Below are experts of layer 13 (counted from 0) of a mixture-of-experts language model. Rows are named gate (a neuron's input weights, with its number), up (a neuron's input weights, with its number), down (a neuron's output weights, with its number) and show model dimensions 0-95. Each number is 500 + 25 x the weight over its row's rms, rounded and kept within 0 to 999. Numbers have three digits each.
Before each expert's rows: a language model's description of what the expert responds to. This comes from a sample of Wikipedia text that the model never trained on.

# expert 47
Label words in infoboxes, table headers and section titles, like Date, Total, Genus, Preceded, Screenplay by, Buried, Position, Qualification.
gate2:520498511508491501518474477515563508502512479462531463547544498520476472511495492483474493499475527442462495512506493526510531482473509515545459499492550534486508519519515455448479487489484475503494461516507448516514542518501460523506520449505520524488534500495529487525519502498491488528
up2:467534504504497480515548469513555487551504488509480500540552551537491493527501464481522473496511491489512483462473491513520488514553465529494518488518444529515510501504516484522514530497509473527535517460523495460500531468502528519533501504550508498508487512490489476502534509531470524476
down2:467517491470486494510515499484510495487538490471490491513469519490478466485460462517500533485486475512473471492501537481470429518490492484545464470487486514499520516514494539539469474498498505525471544542469489522478522521452512495473512456500534499477448471514477529463510487480512462472
gate3:523490495532500520492540493521487527516463533491534501495507509506536505535517488501519452484513473494532550493489519539510485490513519479503498507502504506526482526476465475531498529489497518487531475553525462523527477497505514517461547473478554524494467484473530547455516553499526493453
up3:416488497517515466519488449552492530525527515454456534494525483479529514479547503495485479531520475511504530504456535496475507516508523497476529489485479483532517480511507485483529500509504495512528497480480525536508464519500541506540496494489478491525478486506536534518458460506492501466
down3:488458476450555514485496509535491509491560458506502516496518488520475490492490441502519476479506520442500490473476485477449523508558492496553541503476499532518526512487514496513478489497486501499507487491498511504557510479469482505535519515454460495502482494470497495503476443488513503489
gate4:493512487502503530513515474497525518515498495477497501517446514535465471499505551471421481514500515490504509506510483512536517508518523508513513474523564511528499517515541488506469532508501475490507467472501425506498529529487536526451503513503532455524477518472521463494491469502537497507
up4:478517490467521497523494505501504510468495487500536482516517540501515507540460504452528490498499546477549495482502487495506538500525456510484496504525545518553482445463552509476450498524543452499490508522509507502484535488490471489483466501466515468511484514454509502446486504478515483489
down4:475460469454510498488489494518500550529496529514500505483529511504505530519509469555511515492497480548464520510482539499478496545504493472525541499501484514447463490494473540526544497432495504494477518459500494527496454483491474462548497505526521496507511469506506513473524499529511508530

# expert 17
Head nouns naming institutions and places, often after the or a proper name, like University, School, town, Municipality, Stadium, Church.
gate0:480476494529533471527491494536519493527472465493505491497499544481542488478484540509494528492552506483490501569480487491479476511483506497434519510463472526529474533501477520557515534538480553507543509488518515535525476485473500475505489499491503518513528518507529490480490469499502458495
up0:449527556487448501506559496526483523503510473494481503475540532497472468514501485486435499503469482474532518476532478473534549495488511514507476491458518532517488505475488503504466498490522493491518496488540495510519491515478483446520523475520482478516503556498519520502525473541477521511
down0:478536437516477554510437464477478477528512522503493505520515490494485471524515519505538506466482527472476519501511510536477489488491490519520488475500525427550509498525471463485516460512494504507492511507494482528477510490458518494478485524484550497509478533526486515536490505521508488553
gate1:506538443519480498504501483536476551501530470441520492512563482533460500499455498507485490498528568505523502449498498444472467508484485493521503516505495506512560485463480521478525531521491504520495498501505538485485479524526481501493473516495474461469499518531487489486502506517511486499
up1:466517521490541501540531481456552488489523500529508513485492471545528465474494490521485454492492500504513499527508490510535474493461512543500522505527469471474522456462518502526465516481569507480515506487512489532474461518499555522500469481497546485481512474492509518473493500503461514501
down1:510531488519500498484473491482488453438538512530444511492495504487478524539531508514530522517490509490500494482492465539535492531491455501510510508467548480477498494493483523500519541533519475483525531509521465508493480505536524502447498529509504541504497499547506451510483466468527461468
gate2:493543514490503546490545481508526534484492467489507503513497486487498532469479440515493506423470522498468492480477489459513491533474441528526473504528484513445495509503511509539494546504509477507471497515508474506493525497515468504496501486498513484444503497475506465513503513523546539465
up2:533485501510519511508499492508481498462535491569463504439442546548493491455520452509485497499526494493505473551532504503526512512490489534500453516517450530495512507489482507462512521522497489483495522548503488468506502492492484451502458524494499479511487487522472508481514537485501478519
down2:483516517538501445542532514445492504514503461455517514481465516478487477521468515467493463489512494518473544526474503482471501525517571519500534486520501531511498512500480485522493530508507450534514518472506504510522478474484485524530516501528445510487486499473510439524506528487521503507

# expert 23
Final letters of foreign names, taxon names and other words, often vowel endings such as a, o, ella, ka, ace in Afrikaans, cloaca, Berberidaceae.
gate3:501547568508514524533498510541516472459476495482485493501438503530496508524508477485504513501489522486511480477527531522521488511475518446491506520492512494522486465492477508496529528519503487469502499502482519416524492476527456538516488463539514516501472472528464499485510486465522468497
up3:524539433492504519484496521505498511503476510454494529484448518499533495481494538476522503500508490508502478523498518506491542527551495513493461543525470499458498527460518471480497472432488527540522473497516505552467510505463496480485518484528512507484511513519543504518492501482545485473
down3:521502500536478505464506496446483463515487507517477477519504509536484493496515508512500488547464453478481481457504495512523528483496464459508476538547516512443481528497494456481474497537524524479534537531503469541528502439506495508497496489470474538478515514486475500501462498505531521515
gate4:489510484503500500490475525496515492551477457479527504496479516496464513520513504509507488531483490462495494505466465495524517522512457518487507487506490529502522472485522502465499497517498485453537501521473413505524514487517469583442531481497482484496497508491538473540511528485478539474
up4:475512473496481474511522487523526487447521469515483503556555494503436509508449537505535505494492476506477526497536472517471507484470526522490487490492501504530498562484501554524528475478512511474514503483512483510483483462506495535489500475492562482457475525511490461518522499499496513513
down4:497499465502546476524473537508490482567503509522498491485484474471479498522491471520446494514511514533489536503476463526514495469495522504509512496468531536472493473467461504508528472518454484526490458495469485502436545492509492524526502483528499534464489491472504474539507513550481510499
gate5:525514537492473529493504472481510520534475452490500505474483543500500488481581488487466477455484478495504467500460503494468483507472508499547489463525486506473504498474472514527494500481516500510532445519509533485471491469540502490500475529487425494491506493464495516467526523482486473515
up5:514503486494516489481503451511521497469473498494456514454516477521467534479508456574481528521491472553480472470506494512515523533480518506483555541512506506500484510473530483516501496498471526509526505503512469453492460508500464544479495513496510466475456487545538527502495516493524493513
down5:486526520499508464532471506532491542515465512466524493516518497514500466498495453523496486480514469517494548480506443524502515490536501492463514449487523489493526516528523505459435497497489489450466516490485490509528514462500481505560515506514488505504486506499484419507482479495527498524

# expert 36
Commas and conjunctions linking clauses in prose, such as and, but, when, while, although, that, as.
gate3:515479475503503448538467493556497494474491509478476481480512531477481421478520504487501498493510516492487493464493514464495470487495506540456520493489484498505494539477479478431479488539498513497454486465474463528479520514534491480522483514522504497471460552511476495526526503502471523493
up3:513522535484530482497469450514447563484552489470502481506510531504526485510518495517515478476494499511515447465476529476459502490502476532498525459524505527507554484489496505461465516463497488507510551527506497538488524479524513519501548511513497514473511495499491555473487527519505497480
down3:471490478467501516503517481465507521499485513535511496525506449508509560465469489513531501490496468508490537531486535521473488527539474482498501534501489495532469486527497516548475516502519539484529440474506490466500487469492503547454558480504517514539491486467530499501457486478484508518
gate4:497524467511486493516505470535490519495493524521503492474493498526495487477500508476508531529515484508500486528468552479461466488534504522467526497528517494458513478485464538426433502484513474520489495525488468513454527504533487502469490489510553471543503551518483500480502474468516527504
up4:479497502507505502547498515521535464545511474485525483474486447501478467494483509534520492490521502510501539530468458502497484506528527462505478468542480483490458507446516531528500544508485506520481469529559466464491504475530488501486476501511482510522534484519489540495528473467542499476
down4:474499518507474510479525486481496553463477479501503469504518499466518497511489511443514483552522446495513466454457523511532528484505488528510523534496509461492531471517520491503531533481472518511546496490507518515482490511529476516515488503502489485481505477541528541492479527550435489533
gate5:489543489521535481508488548508536484495528461511510550483497521462489471518492508484495529472519489491562476461449508475499480542531508532460536487507460494488505547494509518463514549451495492464491479494503456502496513486514495532486503522465492494526511468533529507493478481484489470495
up5:491522484482483496513501507539496511494531508469500451546523530443483479483496475524497506514573472496542510525491531500475460516483564489508498506473536491542485504481523519521521487517491503532475479502482543516524483476489511476505489549501505521516465447485507494484518501531524545472
down5:483466497493505482530459481448489483499514490456529483473475538539508489483536482499499493512484469525448503495478539465477499480476462475494472507495506475487497568497503479499480504482477458497487490482523522521474498459511489462460535499537472483545495505516497488526465506449490460470

# expert 0
Symbols and punctuation in tables and formulas, starting numbers or values, such as $, +, −, ^{, (, ., and table cells.
gate0:503543492484472525513483457503512504502480503497491464525519520520489479479546482513514463509499484523508505478488518526528546448495520515539503427518488484513545543493510545539514471543486533497533515471539506505534502513517438509496492479498517511507545470490519502512520454502506517489
up0:505471521493518502526496508520471491504484489535539484468491538531481520526505484493505532504501522490501513523519477565471479501503482529484484502498518487546480513503494500538530476509497458490526488548505424496496548507474492491495506475438478535477508537445541503465479472464486508512
down0:484499529515499474529465512518521509456546492505541484505502512483546505485473511490505483493454505476478531514526513502467489540460520482488510439502472464518447538491494483524521462477505476503522513485498497526505468490517467538457493503526471503478502511473476508452449474521476459480
gate1:484526511505522522509530542505544493474490498531530505494499442452518573504491473493466524527485534541495508514497526518522527457506525533512478492486518489513466519540518568521519493517509530502504521515510528478517491507508451482478498496490457526523508497482461524481507455526504483506
up1:515544483475521530527500523514487499524463508505516485508474560504496502490495496469504464496515495477556513487464468500473445507463491520487486508445464517497509478549529547538453484522511502531522478506502488485501508485507533507482486487491508480495563521480479499435476481479500477525
down1:430520537498477490468472482527493505502544489510507461509487509469481557478529524494519513491490482519450473527515494478506512521448506497476529500497504474491488515484457461521503519502518508531495547478536539523500507499509506515504486516481506496529475436456449541504528484498513467507
gate2:482459494484506437526494512545504530455503473508486474502501494489541516540525529483498469503473524549496504484511500502471491490511494482514468527511526479539482499511532502469479507516505497517472458480466491499492479528510488464437487487475487504509482557457507498527541496443539490532
up2:501499547475451529498504502483524502497500517480495528513478493482501435530484495514486512479545491525501452482489491429516510506507488508491481530468472518496499491516483550467496480463500508450501511447460478503481503533513525495469476476517500470470504501508479502519467556501442517520
down2:471514477541493483536503513493497530468489479498470478505491541495532479538500494469525479528476524521481526516551508482518465469546501503467479546548541541513524490504487475473499477488551463495462497515514514485522478525529482488521505510478484482482531533494529442504525499470512495462

# expert 40
Endings of place names, as in Dav-ao, Fukuok-a, Angeles, Carolina, -ville, plus list dashes opening infobox fields like State: or Country:.
gate2:535494507510488497504530470495480500494507483544481522513453483498493487565515464527513521520548523517513479481548531474510488529476495447506510521462530495473529525468474466529494510550472504484508544480496493506488530503485525516473497553514507477468496499558497473518507458497493496463
up2:489500565476483496469470491522490522485522439475500497542460456493550510504492503474489521524496473503515438476522526492511496490545458482489499498465491505487465474461530482503504470494515487499454484496474528539474506521563466499507507494490503522504496469490534506486485478511526529468
down2:505496519469520538501482537495489538527543507558508524458467523471491494512545500481525485515506514510468516456471492480516535477490501481504449530499499497462499568460491469530518494495519474470451490476499491487467477493497476525534510501481529468501516501528502528495530468480531486534
gate3:485467479451512471504566496573515510492489476480475468509479521486491493490505533477514474542532499484521526471509526502512502488494460512484516507502509494477492437507524523518493515498521494490506455458460517521481496524515550493505481485454500493447481503487513528539480517504531451517
up3:497505497530509509449515484504491476515494564527477517524495501525519495511513544529558476473455494444495475528478480497486502507478481497482521521508494514507497511555525542527509514500470515451474516502522464475509490499493514519548483493519494440505506467493481459497517436482512515474
down3:507559473512488513493480490495486522486457512540516504542500523504500513435486508526509504494472487520480497491514522525514522475480501495458488524520497482531477500497511523488548500440522522471507531476527502550468489449460486542495500511514509471503444505469517496487510484484438480465
gate4:495504523445505510472503518512517458530501461570526522525479533502445529472464477496512500532534518519484501524481541495509526508516487505496521513468504527478495486479503521486483496511504519513448484454505535503530549524482528529519505530484490464497480482488473509527458556506530509496
up4:519490509501450530512501530489496498525548463479517545501456414516491496516498489522505482505514541512458494505528525496501512468518490527489498481486496510485516470537467529515521515508483523500495521537472521490528490503525509496495483483482567574537500511489536538515493508523535513511
down4:506492528482569468519490504554459480534493512495495517539517507479484485492500495493474467496499471461478526493524482540512441506506522490486569485518461480517499508481540489530511482504487464522521476492522495522477484510527520528523497507519440523527511515516531469528499473468536477506

# expert 4
Nouns for media and creative work, often after a determiner or in biographies, such as film (director), album, song, music, book.
gate2:527483478554537501515509491483512513466469503490515475493496517502535540497509529486539506446465506500520488515497522516477503534487497503520529487489490426516557477477515450497499548524483549465503467460504515525495462500490466467520517510450517480485476494520512507527474510479491521487
up2:514501510501498502488507551480484534506489518520536518542487469486470546524479533484489533470474507451526531512536527489512532496520521503530507488544509491463466511488509475483547504542514522548496477520501525518499519510489488553489482459506487427521479451486533476505515514510494507489
down2:492523513509525513516502464539488506464511531496470551533485497506508533547498477525507445519475449452500494531502487486508512500488488491492504533532466503532499492521504534497527471485498520530510486527506505475456490506507534536478503533444517487533513496564519478517542491462518458501
gate3:534517484508469480539501538520496498533490515465507544501539524487460493561505490505468525528497463491490496479493500521465499505494504499526476502516478495470511483476494574465488480517513497490512507504447479474555523500503500505464536513505479514492494550529491541508473497495519485573
up3:536545505494503516534524505540510524522451515474464503496511495502477534510506485517492516527476484525519510466510470531499537482498492488488506490474510462553494496464501499503489540529513514484488544456461525496497500498448471511509555454493516515466515456515510513520462436487523491473
down3:512498479516470488489513549500468506514505493516559504510512466508498526548470553565507546497512469496470521462498471512495493500494472528478490498515517517521544515461492522493506512468534479479511467449537474505549504513505497501525487515478502488512460511460503485461482471507494462541
gate4:512474504506537516490490496485463496487478538496486468495513504489510494579492469499486579503508542479465516465507497513510494451510542507518494481492488464510477512467520461509486472483498474476530489523513484498499535526469482531525496513434533485510468458524489499518505501488460509543
up4:508515544529483483479459473491492508472455474473477482482500489494489440507464463479515504500492488500504525481491469462445495525454519538521506521477461439530485526503513533481498514484502542483489532517496492472527460445466517524499507478478476485482502470493472509522455507501488479502
down4:523516507505497509458490569485527487532496490495503523481495515511509512537499448507478454502478525545487468508451508526502514518516488535456526504471499509468498464533510530514479516474481474503474479515473498494442487498527492466516505491530477542500505526534527492509545474501520518566

# expert 19
Short vowel+consonant pieces right after a first consonant letter inside a word, such as h-ar-sh, h-ar-bor, w-el-terweight, f-er-ox, plus pro, sur.
gate2:504471500514485475515495501493494489480547476489502509514515492499534510514543489504498502505474469476507491475526473506438504458465476481488516518486490457545488512518513510455481515477489491526515484494456473551532485489596532488477538524488458471509515501492465506505532531504495508457
up2:484484470496518523463478518500550530490497543496523491474497469499474457512496502528469507497481490475539491514477495508495514524494506539513507480524517478517540508484492506522520533482488529455495524471512474464464481493500525473456555535527520520523497453495521470519433479485447484528
down2:480473491470506521461486503472509506480456491453453489512464513453533486483485473470517513483475504488466509517515484495526507493502509490513485515510526497533528550513471493514544471507515478434506509461514483472497496519476498498503535510481519550481529517526506508491444517500505427540
gate3:507476550492522450446516475481489497511528493498533499531462490452473462507502529508519483489525481485538516505464527484472500499485559493495495494476459495519526529524536496437483513467516516496510488469510474514511462506514476506479496511527458499492453501465494521487550519473463498480
up3:480485496505530497513513523497533499475477490513535480465537461492538524517455531503510499485505500496492481488499511532571480477544473533500489493517508525500496527530485546477437497542508540450490504482505504515510503512495501477514478518490496508473492535546441498489458515508439512488
down3:460488477529482514497488508530517546502501531562473476484507515490493488449498513548457485491464494446538546506453517541535549518502513481500445494526498519523484502517524484517491500493528519544486525521474486538527506480510518503500493527489519514544466524518508489491499501496516534516
gate4:480481510514513515506486530532518506520491510483514510494463494486525552500506509519507475492488563501527490508483489504544482438512470482491496448515486523504477505520454485524516525478484489495552538485464424453516474475519489513499502568496526503518502477456506509498494496520490457505
up4:487480500501500485495522516500444516496464475494509504478480535489486501475510493490497519552470524506529466523459490525507505510561502531491530514509546495497464501468538475503493460543479464480550502497485528493523534446501486487473483511543488460536515501473559501455504506515483491484
down4:517447494516509481534526487490482476542490482501520480486508501487503528511489486482514574521534513514475501462519483451493492492486493501482459484460515490571483579487543487486472492497466503465494479476476526497490479510519476512495546500494502451471475484519533495459500494500498502489

# expert 7
Middle or stem pieces of verbs split into subwords, usually followed by -ed or -ing, such as disapp-oint, adj-ust, dec-lin-ed, compet, particip.
gate0:487515496493517511461513489465475490506497465469497472524498516473512495513491520498485562549463500503501514476500514538481506504503494523557512469504488496542480508469461543521448521499485474448539504526515538523487510530476513481476477471506465462515501550502500525536508491525519498559
up0:452502452463454541525474487495520476521518522492526509491482498515473532481488492534479462497505514529484516547497467504553488530482544480515461504495528507511524485498536478524496484534542486502530535511525522511484477535510463488471516499490477490482482487492540522479482470491450530545
down0:536499491523539492487517450488496513537467543483460436442483501467521499496507467457534497535528505498450462537501531503497495496489502490500496528506502469553491502500533514491519499484489531465458477487511507514475504544519557498504506507509494509503486512469516496559509524479501519510
gate1:483488482508483514538471484530475504499491457506510505537498500460512509556516544466518493476493504475482516514523495461482470484471510485512510516562514499483494531472502477512492524510485523477494445495501477434503515463504510491494496514515497457513490531512530545513426525519462519460
up1:473504509517526513502481475545483505472541525485518540486516457458533501476504489518499494552511475526514463522512505487520497509486495523551520526489524545552525490482489507518540527495537518505496560527507481467509481508481497460539496543495545503492485484484463485476510490483511449473
down1:475517469474459502476455555518504538545513498498523487514485489540494503526520484541525459492551488514537485485490464523522486493494511482499461479561500502529478536486490534516509487489492546525518442508498498523465521487509496484494542462473488478491458539483502500527500485474511519503
gate2:522518473487485500531490513482480464516446537463546504461488508473425502518523499459450493531469495510531517508488502518501503529500479472475479482514491479517452494456505540517488507500506510483504499463485448536502513454480485518514519469504489489482551548500526478520492512511510480486
up2:498486496466477473485521507468521511474515503515500478460540500513525479478471503474487466487495494485496517492566469501494553481519456525503517495575525542502525469522478530506524508517529510483479460527477511556524479509474465506483543507543497513489523524461471498477526514514499492518
down2:551489535490453493466526502491508503519473499503516470478474460527520476513479520487450539485497496473545491494514513495451557487468509515490549470514484488526510479469514534504466459459525487488505515484516495500548530540530539527502482494481521507545497512496507535495501506543486512525

# expert 60
Punctuation inside numbers and times, such as 63:02, 10.7, 4,000, ISBN hyphens, and $, °, ±.
gate0:476482521503545544457490484449474492502507504470496495463509465488497490527489506514500476541481524495544566540508508519503547495523542469506537491503500489509481476505496500461473461546518477499497570483452483501525540478528505509469474473496519489510520479486511504487456501486504502501
up0:475531464457461488509494529485478494525520518454521481503468490541503519499485532472486443476518490483561498468488521458484567532487478510563497492484478491549520468515516482483497515501496497521537505470509500495523505520502521516503535466517484511463490485499547503507492455506494516508
down0:506455535475508491541534533514551485520435482486509526508498509484484495463513496517522502493481498485506509469483475480490542482522516525539483496474496488522482480457501517487459556509536479490502517501500436507553517491465470551455506518513526465484493500508462495473498521489522492488
gate1:507531524542532479465550507512472522509484510489497505502499526460515491508511540484517498534528521515502478495525514521533518489475536499467547444495518497481516525533459455475459507506479536460530513521467479481484499494530503513462513524443495488491500509515571508503492469519492479521
up1:482472470507492492507494506524519483491495479522487494523498517510550514518510499483548528524507551540473492465539512518539491505500538484497455514494520492478498475502521487473523532472483521509487486505567532490478475503486507534432504502531525528487502503530473543497548506459440522501
down1:537494481518537514444504476520440470551484509463516471492508521527465508471480499492516506501521493488507479577517515527478499459510481507510522473519483488512522537495491500472483551488544531490496479507504481542534524482528514484495479557465500470504485497495517518464472513493525500524
gate2:495518483518521512523516520497462499433493453488503490524479485501480485527495518442470479538502491514506492508494545463487492454527481518492483491491483490535514459487538521523500434530544545475499504523480514470528507486524520448506527502488495480508498513461477474505505529515528463465
up2:504534489484493499524503473506519492492528551533520505529466549507508530464499467482520482502477472484495476512463450496541478496490499499547443505502485496490501461501531500471498470541482505512502439534478511471520504541493520518448502469487528476463473495511468532473520475483496517469
down2:483539486517502505471469488500429500512469521495532513473480487507458495536462507482488531533509480508475525517549509486537510496509494451496516469533477497495484515524528501508513469501554486477484526503491529537492494483518453493482487486508457434453508480500532519522552501518496480496

# expert 8
Singular common nouns right after the, a or a possessive, naming systems, works and institutions, such as film, engine, program, law.
gate0:478488467492492529503481547441528480476443475487506501508481511501474477501493482456499517519510478499538507503479477483516517479481509510487485496475481414525500526524523456503537512504537511514509510500465491495545474518506526501509473460494506457533555443501522502521520526502479498493
up0:527526481497443478486522477480489525530522496504484492481487515527493547533523506498545509470512515499499503507460501522465446537481502516465525509505480470463506513497507546564494469515497436459505457521519494522489510501514504538427512502520504505497510481525483510498474539523503503492
down0:505524537516434513506490557507516491507519504533522481538509468500511476485470516489498470559496520475477483540494449524494512519458522504495458487489525502541495488536508508491474516553490463509488508488508458504511476502504484490532497484485504497510444527567541510471509485511486506522
gate1:495513504520518546491510497530501493521446499496520493525494554508510563461564469522527517519552502482444489517483468516484491503507490513513461474510493571503537526500509472491527551525498520475510514487494501517489524503497451505503464505485474444522514498492490498514497497475516515505
up1:510470496490517511518479482529500489497478504513506462461500492495536491474472585509503477527475512442493509473499511488481509493533478488457506489458497496487476551481484456499500470476454498509555491462515537462481508549516498496515524491524448537523478514515519513501477487505506530472
down1:472511518448463496495485515517492516535470474523435504529498518528516492539506461507495542511507533514513503499467499502499495531536498498508442492495525469478501464533520509477485470503561505467502473552495469531491466493514491453489528459505524488477517497537543479493521496492510525528
gate2:470475528502489516465485567483475483489497457485493523508499514499506465461489507481535536481519504451497505531488520482461475504471555509502527474536463471458510523491508477495506512520468488494554535449482500501469532501515514498512491484533513510497545500505478499494506536442505458488
up2:494484511488486497515530518528477454505472478513511492560529480529560501538496514514516455506507524517519541514545431495498486513497504473503518506496481495473518475448496472524514453481512509538450507508450539506484485519503476483516495531502485519515486463534483489500540496503485499460
down2:503463495537471485470495496462547483534531526497489493496514482515486519521472547523486475487501516520519506513498472481492527483494499487458499493497476500490500489505541427487526517525483490485509510470484479519537471485470472577541534480510574478508469496527497497494489516519499468467

# expert 38
Commas, mostly after nouns that end a phrase, plus other mid-sentence punctuation such as ), ; and colons, before and, which, but.
gate0:498477454498516473456521499506473475476471534447477529502518539484510515518457472510539499533493560522470492477505553478527515533542528458455462516496487457492494541490518481503534522501494511491525515463501499485474491537517514496481505504542473504497479503507520488548519499492509512501
up0:495495439528544471510508452498497517504516534500513523483482515513496489463465455480522475535508529541519502535514489555511511526525519494491538504494485538459496547514537466496477494465490493552493501490482508517483474514535492473521481524515551485503521510492541497493506463477489544528
down0:506488489505522438473499513494454450511524513517519527482456460500541449511496478462486508523483533472482527468462458505477536486496492457474497478503554473487490521472513507497507513470500470529472534490493488491501495506490499482507486498505498483498497532525482521550497497549544524549
gate1:472487476520513480511448513491497531490514524491493539464474525482467507513468470523477485504464544476529487559458476503456431513516510511472477489503525477515515503510540502528493435542488494489484495464504513521533468501513471520502528511523491528485491528492517475468487476477533486506
up1:527513507459453488499517478473498515507510502494533534467495509519496540507465463504488508503477526460519518522510501465511478490546447489501532508475486528514467468424517488497533474515541456489520512516501497517506495513496495484516536526541508486520499487481500478457578502481479518522
down1:503468499524520489528481559507540504457468502530530493479513481482500518504500488470490551490498465435528510527462491577490494483482496474495489479466495466489524492520548476518502508462434513559485515497490504517488500491491509468483510457531486502493487518503464505528505496497512498488
gate2:486510477481472445507565497493506504497452530518484487536522503545494490530524517509485499514484539534522509518513492504500540505522552487490499462539473453503466526480438464517522470531500471491490481488510507496539457518507501514509525489539472517491480500516502498499553532495460494510
up2:522508494492491499507526492492453449472482489510480464534478544527473527528485465501513484500514494550490534476538504493504536505456509473464480506500515467519507508497490474497551515541496489471469517472494502491492514494476499520505517484474507526477416485471508461482525463559490487519
down2:483463537487480474483536495482510499551494495486507540480469495485531504465476506496514487488514545505503495487509518487486449482524485459466465503511504520454517469534539509468449480456487509504533488522526500508518484479494521528499495551467487447482561526509477477532474470480495510499

# expert 5
First piece of years and numbers after a space, dash or parenthesis, mostly century digits like 19, 20, 15, plus table figures and scores.
gate0:478511498521567513509504464520472503468539515480514520510507532503487506540499485512523540499482527506532546469489470547508468530475485545472486554510517495437490507476495501489494500494505504502517477494512551515529544507532494518536479516497452450489480500513495541496521492522516535501
up0:490470466499463477538471532491479505520505486487486574525524512532491524536484527514498461490531496454519540473470497497484507499481480513487490463478493500502548522472548505496518524491465503468441446490500541516472505481497492499492511495490460525510495499476500476472527540524482536523
down0:557513520515506502514555494515497484471514532513505499472535491514458459520519481463510544517544497525542456502505528476530443501507542475502528510523510488501504497503475512507515482485530490477513559505530470524530488499468505515528469504482501506483515535536522519507528511439515495466
gate1:516508543490507530508532482534497512443489492535505529513508479503460522487512504542466447488498527470481545486524475497462484506502500501490506501501529496482531517482487527475455533498531507455549505529501500539529466472459486514516512483505505477460465489531521535446508493510518482540
up1:475486484468462490504481563450497478515503523490487524522489490514473481447485457444499533472467494496483497502494447498518539522458506468510475505488551501498468488516524501541505501499490459494464495508450495525513457483513488461505506529489511504514528478495493532482530484553516511510
down1:512523513540503463502516490492519528541518495478469509463534526513501520509490505541493479514479489513471491523504562519484443500511542538524517508511449479490499514494479471502503462503509493493487510488530517464489528500482445495469461519496530460521508533510471436519503473462495467464
gate2:513468549518535491482521504503496488529495502525467496513473515514502542543502524495472546541495478455480517497511431509528525505548552515476515572529517490493514468524505510512508500525513506503505508510528486531477530535447475518491515525500474484519524500508484504486475512511451508477
up2:493462481483489518481489529481494521491539499467505515532496491500495499537484528506538498539503514478490539542455535469531501473513488515516448502489449574522526534476492498500506491451525468452481460479503521511479468494523545499500493502517524483482479516510485510517447534484492499520
down2:508503515491536462470476508548531491516459525483484504464498504495513483524493513556504546501531519492497497536532464528497475560516519532508542493480537487480487522514534502496450476479488493443492501476487443485535479542491488487508500529476512530460525489530498491510535511495485509481